Experts of a small language model.
Size: 8 layers, width 128, vocabulary 10676.
Training: a variant of Muon for the experts, 377M tokens, 6249 steps.
Below are experts of layer 3 (counted from 0) of a mixture-of-experts language model. Rows are named router (the router's row for the expert), gate (a neuron's input weights, with its number), up (a neuron's input weights, with its number) and show model dimensions 0-127. Each number is 128 + 24 x the weight over its row's rms, rounded and kept within 0 to 255.
After each expert's rows: a language model's description of what the expert responds to. This comes from a sample of Wikipedia text that the model never trained on.

# expert 53
router [123 125 122 139 119 162 133 172 158 155 111 196 120 105 142 153 145 130  92 114 155 113 172 139 129 147 107  86 130 115 168 109 134 153 143 123 134 118  91 154 170  94 106 118 118 118 124 163 110 139 140 101 165 156 143 176 105 144 143  95 107 147 166 140 130 185 129 155 144  95 134  95  87 152 106 115 146 153 137 124 135 130 133 133 113 105 137 140 163 134 141 119 163 108 141 135 126 138 121 150 129  86 146 146  91  99 104 145 120 136  82 105 194 136 179 142 120 100  90 132 145 118 140 122 125 123 147 109]
gate0 [185 124 104 142 161 146 139 141 128  85 132 131  70 147 111 176 166 131 139 131  82 137 147 140 150 141 122 156 124  92  90 123 116 103 154 143 152 129 137 104 111 158 117 128 121 136 107 124 145 120 122  99 161 128 133 167 130 132 124 147 104 128 175 134 134 160 104 130  96 148 143 115 149 114 117 119 139 155 128 112  98  91 112 176 148 105 139 126 116 105 110 117  80 105 113  94 122 187 117  93 115 105  94 106 119 158 114 127 128  97 122 162 115  94 144 142 149 166 202 170 120 122 116 109 129 110 132 107]
up0 [197 175 130 127 136 138 131 140  86 147  93 141  96 128 126 119 170 171 129 102 150 136 136 117 130 122  88 122 131 134 131 114 139 124 152 167 157 118 137  93 108 176 129 151  97 114 136 126 133 127 176 141 103 131 149 116 160 137 152 124 130 107 137 130 141 125 124 113 171 152  81 136  95 153 130 125 137 101 170 120 130  98 122 123 121 122 139  87 141 153  89 144  93 133 140 110 122 138 127  83 131 173  85  75 106 177  92  96 123 124 160 131 103 101 154 120 114 132 153 143 104  94 142 103  83 130 150 119]
gate1 [129  95 123 137 126 117 112 116 107 144  79 108 178 120 139 156 111 134 106 144 125  93 105 114 143  57 116 172 114 141 155 103  94 149  83 135 151  85 103 126 118 136 164  98  82 158 161 100 113 165 128 170 119 102 140 103 152 153 142 124  97 138 144 144 153 101 106 137 156  69 143 145 169 163 132 140 158 150 133 102 121 119 132 111 104 142 109 105 123 138 118 115  92 147 135 127 152 106 144 156 135 147 179 124 126 146 146 108 130 130 152 117 150 114 121  87 145 137 166 100 144 137  93 134 148 145 149 102]
up1 [ 71  89  92  85 152 128 153 140 179 127 119 150  54 159 136  98 130 122 143 119  81 123 183 100 132 181 170 112 154 118 119 137 107 117 128 124  85 151 119 143 103 135  93 116 119 161  91 130 160 101 138  83 161 100 135 135 122 121 126 142 107 125 149 110 124 133 154 115 119 143 131 110 120 130 111 122 124 101 142 132 144 129 130 128 144 158 169 156 121 100 153 120 132 118 143 117 148 130  92 125 116  99  96  89 128 106 129 121  83  88 106 100 154 134 149 132 119 138 125 124 148  90 152 122 163 101 161 149]
gate2 [122 139 141 126 123 132 138 166  82 147 133 160 109  98 153 141 136 118 102 131 106 165 114 133 126 119 129 152  80 176  95 169 135 127 142 122 124 134 141 109 155 116 154  75 133 114 136 104 127 119 173 143 129  88 108 114 126 100 137 114 160 108 156 105 187 125 129 150 114 102 133 125 151 164 109 110 150 147 140 102 130 124 161 131  81 129 146 157 111 141 156 187 177 110 130 119 134 120 154 137 134 119 113 127  92 113 108  96 173 103 104 127 156 132 136 120 111  77 146 131 143 111 118 122 139 203  97 158]
up2 [165 186 102 117 148 111 135 130 160 137 125 150 101 110 111 157 116 168 174 116 138 123 102 151 158 135 129 139  85 104 120 163 149 120 117 148 109 115 129 123 158 143 174 156 114 178 101 142 129 133 148 121 121 133 113 113 122 119  87 113 148 127  99 104 153 141 155 165 127 155 143 125 101 147 153 107 107 135  98  97 155 131 148 124 140 140  84 156 115 133 115 149 161 141  89 170 160 120  99 108 169 137 126 108 132 112  98 114 150  96 166 129  94 101 128 109  86 101 113  98 119  64 149 152 161 144 124 112]
gate3 [153 161 102 134 106 150 146 128 109 130 118 115 138 128 146 147  75 144 146 110 146 151 156 123 146 129 103 114 136 144 104 154 166  96 123 191 115 116 140 147  96 102 150 171 138  95 130 151 119 155 132 107 121 121 107 151 125 100 105 109 113 117 113  98 129 169 117 119 127 177  98 122 117 107 136 141  82 159  93 121 124 130 119  80 142 136 148 163 121 147 133 137 110 133 116 156 136 120 100 127 111 125 130 139 161  98 161 108 172 139 162 166 153 121 134  77 180 159 146 168 106 175  95  96 135 143 161  95]
up3 [147 111 118 145  75 126  90 137 156 162 147 146 145 132 147 100 159 132 128 103 121 120 141 109  93 123 142  89 132 109 109 152 155 111 110 149 138 162 113 119 148 130 104 150 141 115 103 139  90 122 103 110  94 135 133 109 134 129 115  84 132 156 186 124 149 172 159 106 104 138 117 130 152 154 153 133 101 122 125 132 136  98 135 136 120 156 143 121 135 141 149 129 138 105  76 146 149 120  98 116 109  88 145 177 117 144 141 116 170 131 125 174  97 146 129 124  74  98 136 197  83 139 181  99 141 144 106 113]
Articles after prepositions. Articles and preposition-plus-article tokens in running prose, such as the, of the, by the, as a, often starting a clause.

# expert 7
router [ 43 149  90 110 112 144 138 166 145 125 116 149 118 118 146 158 121  96 106 170 125 108 114 122 148 148  90  94 132 148 171  86 131 150 149 149 141 107 130 143 147 117 119 137 100 107 160 141 139 120 144 124 139 127 148 143  80 104 187 151  83 122 110 169 124 145 128 127 176 153 145 139  87 159 133 137 133 130 171 117  86 122 132 116 100 100 110 113 180 152  94 107 131  94 132  94 139 100 157 125 127 119 154 109 124 118 132 138 130 136 167 119 158 145 148 124 121  78 139 107 143 137 125 135 129 107 125  91]
gate0 [ 89 150 103 140 169 123 115 105 126 112 156  91  95 142 166 131  93 108 128 138 161 129 138 121 115 114 137  89 109 111 142 117  77 164 142 124 111 154 126 122 151 133 165 104  73 140 118 133 127 140 145 127  72 176 115 173  95 115 103 165 101 158 129 146 165 145 135 123 137 100 146  99  76 106 146 133 136 126 193 116 121 162 163 152  94 142 126 109 127 147 169 134 106 105 162 112 128 144 123 145 131 129 114 134 136 152 139 178  99 148 139 111  94 138 156 121 132 146 112 109 134 109 160 105 158 121 102 115]
up0 [113 136  79 133 178 100 113 133 161  96 149 147 104 107 175 109  99 144 108 116 100 168  75 138 147 115 110 131  91 152 124 133 136  90 140 158 103 110 113 128  99 143 125 115 160 119 110 123 120 146 179  87 100 127 154  91 161 115 122  85 140 118 153 125 107 122 137 139 140 168 153 158 142 118 140 153 146 187 126 133 122 155 156 106 129 100 108 130 124 165 143 118 144 130 142 116 135 128 133  85 131 148  99 135  99 178 112 171 144 135  90 104 138 101 135 114 149 126 163 156 158 110 156 137 172 143 110 135]
gate1 [167 128 133  80 150 115 119 116 128 115 132 102 122 171 161 141 136 156 118 145 133 133  65 107  69 144 136 175 153 192 112  95 120 140 157 137 130 133 156 113 124 173 102 137 117  95  94 108 173 143 168 139 133 136 141  99 135 121 157 118 113 138 144 109 130 164 115 111 100 163 182 113 133 111 185 146 119 155 150 118 119 143 131 155 131 141 149 164 115 124  91 134 143 111  91  97 121 158 120  91 122 162 132 127 120 140 121 152 122 115 114 115 154 103 134 151  84 140 121 163 110 149 117 132 101 134 120  95]
up1 [144 143 140 106 122 153 105  75 145 132 144 124  92 124 154 176 103 142 120 109 136 124 102 136 127 189  96  81 106 114 133 148  95 123 143 142 152 109 116 142 122 106 126 140 107 142 102 129  95 121 133 132 135  83 138 118 158 127 134  78 137 125 143 126  52  82 112  95 122 109 156 144 150  88 175 127 135 139 142 130 103 158  98 147 152 155 125 109 107 126  88 116 123 162 144 155 113 139 123 117 108 153  79 125  97 112  94 120 120  77 168 126 142 119 152 122 111 144 150 109 165 100 118 147 154 131 112  96]
gate2 [117 114 131 128 144  74  95 116 162 102 114 101 112 121 126 106 132 148 131  83  98 161 150 149 168  93 107 156  97 136  87 158 134 153  81 145 150 126 125 151 128  61 137 143  95 155 128 116 105 170 139  99  96 109 122 132 135 145 106 131 164 156 149 184 102 142  87 132 128 122  86 146  96 138 109 154 144 127 135  92 124  86 143 165 130 105 134 116 112 125 152 157 176 129 134 122 133 139 147 112 151 112 121 104 148 125 146 116 163 138 109 101 163 138 137  86 135 116 104 125 104 132 134 163  99  88 135 123]
up2 [173 167 109 101 120 135 112  81 111  89 145 173 174 148 158 124 134 145 121 147  86 125 131 178 137  93 160 104 136 104 127 112 136 109 124 160 133 145 114 143 117 175 143 146 126 158 131 118 103 105 152 110 146 201 159 117 129 119 124 157 127 145 122 162 114 152  98 148 100 113 129 142 143 161 125 121 157 136 129 146 195 107 147 110 127 110 122 141 159 124 128 154  88 139 130 169 115 124 105 148  82 165 153 136 107 138  86  88 162 145 121 136 121 144  94 161 115 147 105 118 143  96 129 121 136 124 127 119]
gate3 [131 150 144 165 147  83 111 144  98  84 125 136 138 119 122 119 150 127 113 124 141  98 143 143  91 142 145 112 119 144 177 133 150 106 173 100 120 129 121 131 110 108 139 144 142 140 159  97  63 120  98 161 169 122  87 130 125 102 143 106 131 141 130  76 111 143 145 145 162 115 117 150 137 116 144 157 112 141 105 140 132  78 132 129  76 129 157 109 116 110 122  83 106 136 132 151 154 183 132 140 138 102  82 110  67 144 124 172 144 168  93 139 140 130 146 133 124 144  81 125 150 134 141 102 133 107 123 155]
up3 [118 114 146 186 165 124 164 126 133 160  71 138  90 114 106  88 130 103 139 123 109 131 123 153 132 119 130 107 153 107 120 115 116 160 155 100 135 122 102 140  95 110  89 139 138 175 145  95 142 133 133 126 138 161 134 143 162 170 112  83 140 123  91 113 159 101 156 165 147 129 158 129  93 133 152 124 131 121 120 159  79 132  99  97 161 110 126 125 165 127  92 163 125  65 145 143 104 112 156 125 121 134 186 131 145 110 109 127 130 153 139 102 135 103 164 109 124 134 127  95 121 125 105 118 137 120 128 178]
Articles and possessives. Articles the, The, a, his and possessive 's, especially inside titles of films, books and orders, e.g. Attack the Block, master's degree.

# expert 20
router [118 175  95 157  88 150  86 136 113 169  79 149 128 120 100 135 155 101 126 131 128 118  76 129 100 122 142  97 119 180 121 133 136 121 137 143 135  91 107 113 111 128 102 112 106  96 138 132 166 125 139 120 148 134 171 149 111 115 136  88 140 156 108 153 124 164 125 133  85 143 150 100 109  98 156 133 124  98 118 143 127  93 150 135  93  98 133 104  93 135 116 139 160  96 111 159 151  98 125 107 120 150 193  89 177 124 114 136 149 124 138  90 153 142 176 112 127  97 114 129 125 106 111 123 147  95 141 132]
gate0 [172 104  54 136 114 125  78 129 159 164 135 125 150 148 130 144 103 107 109  95 143 113 159 160 120  96 119 147 100 111 128 100 161 147 142 117 129 166 154 161 144 136  96 110 151 126 100 137 128 108  95 128 115 167 162  94 133 157 164 139 102 129 103 176 127  93 104 140 152 134 153 131 141 105 141 127 116  92 157 131 112 107 117 125 184 133 138 140 135 108 128  95 154 128 117 112 146  97 165 150 108 110 132 149 123 137  79 113 148 122 115 153 104  87 116 130 141 102 145 114 132  89 115 164 126 152  82 155]
up0 [104 116  88 142 100 140 122 111 164 130 115 136 144 183 162 124 145 102 124 128  95 161 116 153 115  93 136 170 149 159 150 116 165 169 138 145 138 146 148 122 166 136 122 141 112 148 149 105 127 120 102 175 139 152 151 116 122  91 107 141 112 124 129 125 127 105 141 156 115 100  44 151 124  92 132  98 157 130  85 143 102  83 140 140 129 163 163 117 123 132  98 147 108 151 148 107 116 140 127 135 160  99 127  82 134 104 107 118  92 137 131 101 130 111  88 101 107 156  86 140 147 122 115 104 149 135 129  87]
gate1 [100  49 118 189  86 121 164 111 135 151 131 148 114 115  92 113 136 145 120 137 152 160 129 107 140 130 153 164 104 155 153 123 123 144 112  91 130 111 161 126 110 147 142 141 135 109 127 138 133  95 139 125 135 130 113 124 171 124  92 141 131 138 119 124 114 129 117 119  87 171 103 113  93  65  92 139 119 104 112 118 134 148 147 153 124 136  95 119 129 120 116 162 118 145 100  99  75 157 140 152 123 118 132 109 108  85 140 146 136 134  62 140 119 172 156 125  91 131 177 124  94 109 116 122 121 142 155 110]
up1 [132 129 114  98 138 102 143 128 140 134 125 128 125 118 119 122 154  91 171  90 166 102 123 151 163 163 122  81 127 176 140 146 103 115 155 152 124 166 138 108 129 116 119  94 142 119 133 157  96 127 122 134 138 119 129 148 180 136 186 172 137 103 127 106 141 116 134 147 146 118 119 159 126 101 107 174 120 115  79 136 108 138 105  99 154 116  99 168 126 152  90 113 155  90 155  97 149 118 122 184 113 160 149 114 110 157  94 114 132 168 144 101 123 161 108 100 167  94 139 141 153 100 102 126 112 152 120 120]
gate2 [126  96 128 117 117 142  63 128  94  72 122 133 141 154 173 107 136 143 141 107 130 110 192 111 132 123  97 101 149 108 126 120 139 137 149 176 204 105 109 112 190 103 140 138 156 140 142 119 112 108 147 110 147 101 160 145 145 122 124 151  90 113 143 120 141 120 120 125 131 139 147  92 124 105 136 133 121 148 171 102 106 114 105 122 112 134 163 138 130 141 126  97 142 153 143  81 105 106 104 121 123 135 124 106 128 116 158 139 159 139 123 155 184 174 156 117 137  99 106 107 124 130 110 145  84 145 104 110]
up2 [131 121 168 143 115 161  93 158 137 128 116 113 113 139 139 109  83 113 129 102 158 101 131 148 136 102 114 101 120 122 154 136 122 119 101 140 193 105 156 124 114 131 153  92  92 108 195  73 128 108 164 119 109 130 134 139 135 113 107 133 124 113 144 108 171 126  82 154 116 130 149 123  96 139 140  97 160 131 185 135 130 101  89 109 133 137 116  88 132 156 158 116 144 115 107 120  87 126 104 122 109  64  87 115 122 122 112 180 133 140 122 100 100 114 152 131  93 116 133 175 121 151 131 111 131 141 125 134]
gate3 [149 137 113 153 137 119 139 173 125 168 124  86 131 126 133 128 117 132 160 146 126  99 148 119 120  96 112 125 132 139 151 126 160 134 171 141 161 203 137 113 159 132 171 121 108 152 155 144  92 150 118 118 133 108 114 128 151 144 150 102 114 158 112 128 126 159 122 144 136  99 135 148  82 126  80 119 121 140 161 121 168 106  99  95 124  96 145 118 164  83 138 152 110 123 151 108 181 137 167 130 123 113 133 157  95  85 197  97 143 125 140 129 115 133 137 133  90 163 135 103 136 131 145 107 169 144 156 123]
up3 [125 158 131 108 156  90 152 130 125 115 118  88 131 152 125 102 143  75  85 124 154 114  55 129 110  94 150 110 100  81 130 182 144 131 134 121 149 103 144 122 139 133  95 140 132 105 126 105  81 108 111 155 126 149 106 144  83  87 130 159 131 140 124 127 120  99 104 161 154  88 119 134 120 122 118 116 116 154  88 142 177 129 124  87  88 118 112 122  97 108 141 110 130  97 166 102 123 109 113 129 162 172 123 138 131 106 149 129 178 121 137 111 146 110 146 103 145 132 114  75 143  97 140 142 135 126 142 125]
Parentheses and headers. Opening parentheses after names or entries, such as Champions: Linfield (12th, plus paragraph breaks after = Title = headings and === section markers.

# expert 58
router [133 116 138 166 145 128 156  83 111 137 140 132 123 130  98 142 125 105 167 168 142 105 134 117 161 133 140 110 119 187 114 127 111 111 122 149 171 141 132  89 132 146 111 110 126  81 150 166 150 119 152 151 127 105 116 102  92 164  96 153 181 125 103 117 167 113 129 143 127 132 102 145 129  89 152 120 119 129  88 128 113 137 112 152  86 134 126 108 112 150 122 148 114 165 105 113  98 135 120 108 153 141 118 138 106 172 145  77 118 177 169 103  96 180 125 148 115 142 125 112 178 134 146 111 120 111  83 109]
gate0 [121  98 159 135 130  90 152 153 103 164 134 134 148 163 156 112 129 159 142 110 105 112 117  59 102 124 141 110 112 113 116 124  96 155  99 122 121 154 145 130 124 130  83 124 159 144 134 154 116  85 116 186 121 154 151 108 141 158 106 172 102 108 139  84 135 120 130  85  78 126 112 117  81 106 119 101 132 134 109 112 124 158 124 148 124 133 134 129 140 144 150 125  86 151 123 116 100 151 128 125 107 128  84 147 173 111 126 108 145  84 128 101 116 122 137 147 158 150  82 153 135 148 126 154  89 169 164 111]
up0 [116  95 121 122  92 176 141 109 147 139 132 167 135 121  92 116 137  93  90 127 118 104 137 145  80 119  99 152 109 105 134 157 153 147  99 119 101  93 142  66 146 116 107 137 165 118 131 150 169 122 136  96 122 119 123 114 128 155 134 116  70 116 105 114 144 152 119 109 114 113 110 128 153 165 136 179 149 105 128 154 119 183 160 139 145 144  64  85 125 105 106  96 147  89 116 121 130 122 137  93 115 160 127 123 126 142 120 111 141 137 119 172 117 116 170 119  97 110 162 108 155 152 117 140 123 113 122 101]
gate1 [148 147 126 108 167 103 168 108 141 172  89 146 137 106 123  92 106 147 135 149  62 135 134 106 104  91 138 117 103 138 120 127 115 110 109  93 185 103 124 111 115 172 121 134 110  68 120 139 140 103  91 117 121 148 160 135 126 152 116 164 117 122 143 135 121 111 123 177 136 121 136 128 114  97  98 131 142 156 151 173 147 129 121 118 145 125 149 158 134 107 126 108 145 131 160 131 106 146  94 129 177 157  62 127 168 142 144 116 120  94 148 113 112 123 157 156 105 143 127 101 186 141 150 135 111 119 123 141]
up1 [113 162  92 142 145 203 107 125 127  90 164 140  83 153 139 168  94 122 142 108 144  91 135 110 118 115 157 174 124 150 114 113 111 117 159 123 130 139 133 105 124  84 182  91 130 161 140 135 122 152 148 106 145 148 132 147 108 157 105 114 150 154  85  76 124 155 133 151 156 115 112 142 137 173 124 141 149 120 134 144 131 129 116 129 109 171 148 116 157 116 144  94 119 147 135  93 175 141 114 142 129 156 157 147 167  87 132  85 123 167 140 135 118 136  89 138 114 111 106 144 120 132 147 148 143 113 115 101]
gate2 [131 127 115 143 138 124 159 120 166 135 172 147 147 149  87 145 140 144 164 122 121 112 142  88 136 100 115 148 106 137 139 142 125 169 154  90 127 163 138 145  83 118 125 134 137 124 135 125  94  91 118 122 135 166 131  96 128 118 143 131 142 116 121 122 149 158  89 167 133  99 157 130 141 106 149 147  99 105 103  89 114 141 125 162 113 151 133 123 122 142 123 135 202  96 157 135  61 141 109 151 145  84 107 141 152 202 176  90 157 137 126 143 148 141 140 127 138 111 114 105 158 153 128 130 108 156 143 108]
up2 [100 118 145 121  87 102 102 156 107 155 120 101 154 132 141 112 180 168 151 100 124 154  81 130 149 167 121 120 104 141 156 108 111 117 127 128 109 118 131 148 107 151 162  97 136 135 155 128 114 120 145 115 105 106 146  91 157 131  86  94 132 138 145 164 115 122 139 129 111 104  86 126 144 123 152 121 158 125 133 118 115 111  88 112 151 135 151 163 164 119 159 119 127 146 151 157 118  87 140 125  97 173 135  80 110 106 144 119  95 135  98 186 155  98  90 138 100 143 129 142 123 154 149  73  96 137 160 160]
gate3 [116 134 103 132 110 114 133 161 117 117 157 150 112 154  85 116 127 123 136 152 151 166 139 153 124  93 105 116  90 138 132 126 135 139 129 121 125 108  97 129 105 138  99 157 105 160 121 136  83 141 130 120 129 150 133  89 106 151 123  95 110 160  83 133 158 107 163 112 184 100 134 126 135  77 105  94 142 131  82  83 149 132 115 132 110 106 115 138 122 146  89 158  62 105 108 111 118 148 136  97 128 130 156 125 122 164 147 153 141 170  87 119 154 110 106  95 135  98 131 105 157 121 146 127 156  86  99 172]
up3 [136 104 113 142 107  88  88 126 172 135 134 106 131 135 134 125 106 165 135 138 139 147 126 134  89 100 132 146 108 117 105  62 134 116 121 134 128 124 146 109 156 129 114 115 144 116 164  91  85 114 127 104 131 123 134 142 129 137 132 122  99 125 114 142 103 103 134 160 141  91 104 131 175 143 160 113  97 114 176 122 142 135 168 191 106 132 119 134 116  98 126 125 129 100 167 153 132 134 103 112  72  72 111 124  90  71 109 124 129  85  83 159 158 125 105 162 154 120 120 130 162 156 127 136 104 105 147 119]
Inner year digits. The second digit of four-digit years after "in 1", as in 1530, 1660, plus other mid-number digits in tables and stats.

# expert 44
router [105 171  89 170 100  97 133 108 122 124  91 109 121 150 134 152 150 119 149 163 154 105 102 107 147 113 166 126 146 103 103  97 123  99 116 152 141 118 151 107 161 152 102 138 139 146  91 137 141 114 159 136 118 117 157 114  98 167 130 129 140 146 118 146 154 100 141 179 110 136 130 130 134 107 143 133 112 114 172 115  91  93 183 156 103 167  88  92 117 166 115 157 128 119 145 119 158 106 104 113 147 140 116  77 153 128 108  63 144  92 154 129 153 128 127 154 118  88 128 135 126 139 114 161 109 122 118 109]
gate0 [121 143 129 119  90  64 115 134 122 114 105 138 103 121 112  63 107 110 120 144 109 112 134 125 146 135 108 120 150 127 176 155 129 143 167 141 113  87 141  76 151 134 132 118 133 124 102 116 121 102 107 153 134 147 122 138 162 106 124 134 118 153 167 155 118 151 140 138 131 136 114 131  84  75 138 132 126 127 117 157  77 138 119 100 130 101 116 115 137 118 100 123 108  62 117 143 120 120 111  94 118  66 105 103 110 193 176 134 110 156 149 141 122 168 123  94 151  95 109 113 146 146 122  96 118 127 109 143]
up0 [122 146 141 107 131 118 125 128 160 150 128 159 115 140 152 176 114 116 113 114  92 142 140 139 109 102 133 106 123 121 107 182 130 135 131  97 140 177 115 133 121 148 103 195 156 147 165 142  69 133 154 161 136 113 130 122 176 158 141 130 117 115 146 119 144 105 127 136 154  87 104 157 133 106 105 128 133 133 114 128 143  94 158 163 112 129  77 152  95 158 137 130  97 160  92 191  66 122 142 157 118 134 138 114 138 125 115  83 112 147 137 128 129 150 101 148 163 105 104 145 174 136 109 106 138 116 123 115]
gate1 [105 181 123  87 135 111 116 128 143 124 137  88 146 146 188  99 119 129 154 127 161 156 132 154 118  87 127 129 123  82 163 162 118 121 134  98 137 135 133 138 112 158 127 104 124 159 104 130 113 124 115 134 167 130 130 122 102 132 141 138 110 132 143 125  71 155 146 100 122 171  90  99 118  98 168 149 114 117 152 124 158  94 161 129 147 161 168 120  99  80 173  83  95 109 122 131 142 136  96 107 121 117 122 108 123 127 128 148 120 110 121  99 148 120 173 131  75 152 119  96 150  89 127 102 116 128 138 165]
up1 [ 90 125 118 157 144 175 143 113 110 162  98 119  89 164 154 104  84 155 104 123 156 137  99 118  74 114 166 128 113 159  83 141 138 128 138 135 121 132 146  59 164  94 126 144 132 107 139 156 118 132 151 152 117 128 112 151 169 134 128 160 158 123 109 137 163 159 124 148 146 122 144 108 139 136 152 120 151  92 112 120 123 109 128 106 124 119 126  50 136  80 130 120 149 133 121 144 123 159 141 145 138  99 137 119 171 124 142 119 141 130 162 119 119 148 155 112 166 116 157 143 125 193 145 115 100 111 120 145]
gate2 [132 115 154 119 150 120 156 122 164 160 113 110 131 157 147 138 148 161 146 148 138 125 121 136  95 160 136 124 159  90 142 147 135 123 130 107 144 131 116 131 137 123 113 169 148  77 141 154  51 145 153 125  96 177 152 141 132 171 166 128 137  93 148 141 173 162 129 132 118 117 109 121  91  98 162 109 147 159 110 142  90  76 151 112 129  73 127  81 114 144 172 139 164 145 163 124 142 129 126 157  92 139 104 121  92 128 153 124 135  85 123 135 163 117 132 108 132 135 126 121 123 126 170 110 124 139 146 142]
up2 [161 121 108  99 103 135 128 106 162  80 162 107 123  81 131 139  93  91 135 160 110 104 160  95 146 169 147 141  91 126  97 191 121 121 112 144 142  90 150 138 133 152 112 116 110 139 160 148  98 162 131  92 136 127 121 100 122 126 147 103 172 120 116 148 163 122 119 114 122 135 144 125 127 153  70 128 148 138 142 115 108 112 109 145 106 142  77 133 132 112 110  76 147 119 133 129 165 100  82 144  94 114 129 130 165 120 121 123 103  91 140 142 166 113  98 121 143 139 109 142 192 146 133 117 105 121 136 118]
gate3 [130 147  91 156 160 104 163 121 114 136 122 132 137 142 129 126 134 142  90 169 166 104 151  68 148 149 152 134 115 124 132 121 133 173 133 137 134 155 112 142 146 119 122 145 138 124 105 108 168 164 169 100 134 145 136 147 171 114 129 129 157 135 159  90 143 140 104 125 117  87  79 108 154 111  75 175 103 140 150 153 154 133 125 137 139  90  90  85 144  96 129 116 137 153 127 117 133 139 157 169 106 106 110 105 169 174 126 108 136 108 108 107 151 138 163 176 125 127 129  96 136 153 128 137  86 145 115 150]
up3 [156 146  79 142 126 155 109 122 171 149 155 182 123 159 169 175 121  97 119 117  71 146  82 115 100 126 135 102  91 151 155 128 185 132 144 108 115 140 103 165 143 120 110 119 132 166 153 130 138 107 149 120 123  80 138 126 145 121 108 119 141 140 137 112 101 142 104 144 113  65 134  87 152 148 105 123 136 107 104 122 152 142  87 123 130  97 118 130  99 115 115 131 153 138 135 111 134 127 142 124 137 104 143 165  91  84 136 136 174  82 132 130 144 114  92 135 126  97 165 156 126 119 116 111 112 130  96 121]
Proper-name parts. Parts of titles and brand, event or team names, such as U-19, Billboard 200, WinStar World, Miss Thailand, Google Play.

# expert 5
router [137 136 115 143  91 136 121 149 116 130 115 103 120 160 120 139 115  99 161 148 119 117 125 119 149 128 112 131 148 100 128 116 164 143 160 131 178  81 131 137 125 172 112 102  72 127 146 129 106 130 115 179 145 138 135 112 122 139 161 151 165 143 119 105 118 108 124 154 103 139 159 134 133  67 163 136 118 121 158 133  86 109 133 140 120 165 125  89 147 118 149 110 130 135 111 159 153 112 154  79 135 144 161 126 176 107 119  77 116 140 134  65 135 131 155 172 112  99 137 126 133 126 105 182 136 113  73 125]
gate0 [128 136 146 113 134 116 133 138 126 116 126 140 129 134 107 138 143 147 138 180  85 119 103 122  99 112 136 100 133 110 139 116 130 165 170 108 102 108 161  88 158  89 132 128 179 133 153 102 160 147  85 129 131 127 155 122 178 110 132 146 122 179 152  68 113 159 145 128 119 109 120 114 119 140 179 110 154 107 101 100 102 157  93 150 166 131 116 141 167 127 142 112  87 149 118 110 119 132 129 151 113 151 137 153 119  88 178  88 172 114 126  88 123 121  98 100  94 124 113  88 148 134 135 128 112 129 111  99]
up0 [164 141 105 142 151 147 137 115 117 150 121 113  75  85 148 159 121 139 124  97 140  88 128 150 161 161  77 111 123  89 111 130 102 151 104 143 152 150 100 135 144 151 122 153  93 166 169 159 145 164 128 170 139 122 159 118 103  91 153  90 156 111 145 144 102 116 106 111 119 101 152 127 110 138 128 122  84 141 131 141  94 152  98 136  92 151 134  77 134 161  96 172 118 163 146 127 122 132 107 116 119 167  94 129 118  97 111 107 100 155 121 130 109  80 131 129 126 118 124 163 105 142 122 101 139 143 125 165]
gate1 [115 131 143 152 160  63 109 122 145 148 112 131 145 166 180 105 117 114 140 123 131 143 122 101 131  96 122 109 119 121  93 140 117 159 126 109 136 109 119 143 128 154 161 133 115 112 149 121 137 158 111 153 148 165 164 174 129 118 114 161 136 136 184  88 156 145 154 137 137 132 137 176 147 132  91 183 154 141 174 139  98 138 116 100 129 138 173  93 126 144 134 108 131  70 109 118 103 112 107 131 127 113 152 147 125 161 142 158 153  99 129 135 171 123 129 134 150  99 164  93  96 119 131 144 105  89 163 124]
up1 [124 130 166 144  78 130 136 113 136 147 120 120 170 140 117 117 113 119 117 135 141 131 101 156 164 129  79 145 129 152 201 164  84 105 101 103 139 137  93 126 135 147 150 107 115 122 100 105 119 125 139 107  92  98 134 158 128 162 125 135 107 101 126 143 135 123 139 129  99 118 174 133 122 107 111 144 162 137 165 103 144 146 122 136 124 131 131 198 169 148 138 116 145 133 161  86  85  96 148 163  85 173 135 133 104 171 145 142 165 137 101 124 134 143 122 130 120 153  90 137 152 108 166 137 125 148 128 161]
gate2 [154 124 126 135  89  89 151 140 118 100 159 126 151  86 115  93 113 173 150 172 109 108 170 136  95  76 107 100 161  89 127 135 137 160  75 116 113 144 131 120 108 105 139 161 112 133 141 102  93 137 129 113 146 116 121 124 138 120 146 164 143 151 130 120 111 109 134  69 142 112 115 124  94 131 128 127 143 109 103 133 146 118 155 127  88  89 105 146 108 109  67 131 159 129 123 143 144 145 121 142 151 130  93 160 112 127 118 131 149 138  85  97 143 124 139 124 117 137 180 138  94 114  90 139 127  97 189 138]
up2 [121 115 154 139 122 116 115 165 138  94 138 131  96 139 143 124 121 109 114 119 130 155 148  63  79 128 104 128 111 146 124 160 120  64 103 113  98 136 114 118 115 153 109  93 108 126 152 167 151 101  91 152 160 151 150 154 121 131 143 134 103 139  94  93 131 113  71 132 148 113 161 160 145 145 122 114 126  76 119 173 134 115 134 114 128 111 145 160 103 133 133 135 134 114 118 137 121 161  60  91 170 135 134 159 145 153 159 123 158  97 123 131 114  93 106 137 161 188 118 136 135 162 131 125 139 133 128 115]
gate3 [121 154 143 116 128 109 147 140 132  81 121 160 156 186 135 162 113 143 120 121 115 114 141 135 102 102 122 181 122 134 138 105 103 141 121  88 170 135 121 159 151 161  74 117  66 115 119 109  87 153 131 147 116 112 174 147 127 137 140 140 138 146 148  74  68  89 160 131 145 100 126 127 158 151 136 116 161 169  83 159 133 130  89 142 146 107  93 171 125 102 127 157 112 117 108 102 121 137 125 102 110 131 114 127 127 134 135 123 125 151 115 137 137 165 149 106 180 108 115 130 146 131 107 144 141 119 129 155]
up3 [129 158 144  88 142 115 115 140 135 139  77 119 158 167 132 142  94 130 130 111 113 134 131 140 131 117 158 125 137 136 120 121 139 178 109 187 144 105 155 134 186 123 126 137  85  87 104  86 144  90 104 141 130 138 181 114 109 144 113 135 149 141 138  65 102  93 135  97 108 156 134  71 112 150 146 129 158 122 144 139 127  98 122 119 147  92 133 149 141 155 144 132 122 145 119  93  99  96 122 150 140 122 117 102  88 129 143 128 124 170 134 142 138 177 156 127 162 108 116 119 110 134  95 154 174 103 131 149]
Sports table headers. Column headers and cells in sports standings and results tables, such as PF, Pts, L, GF | GA and totals.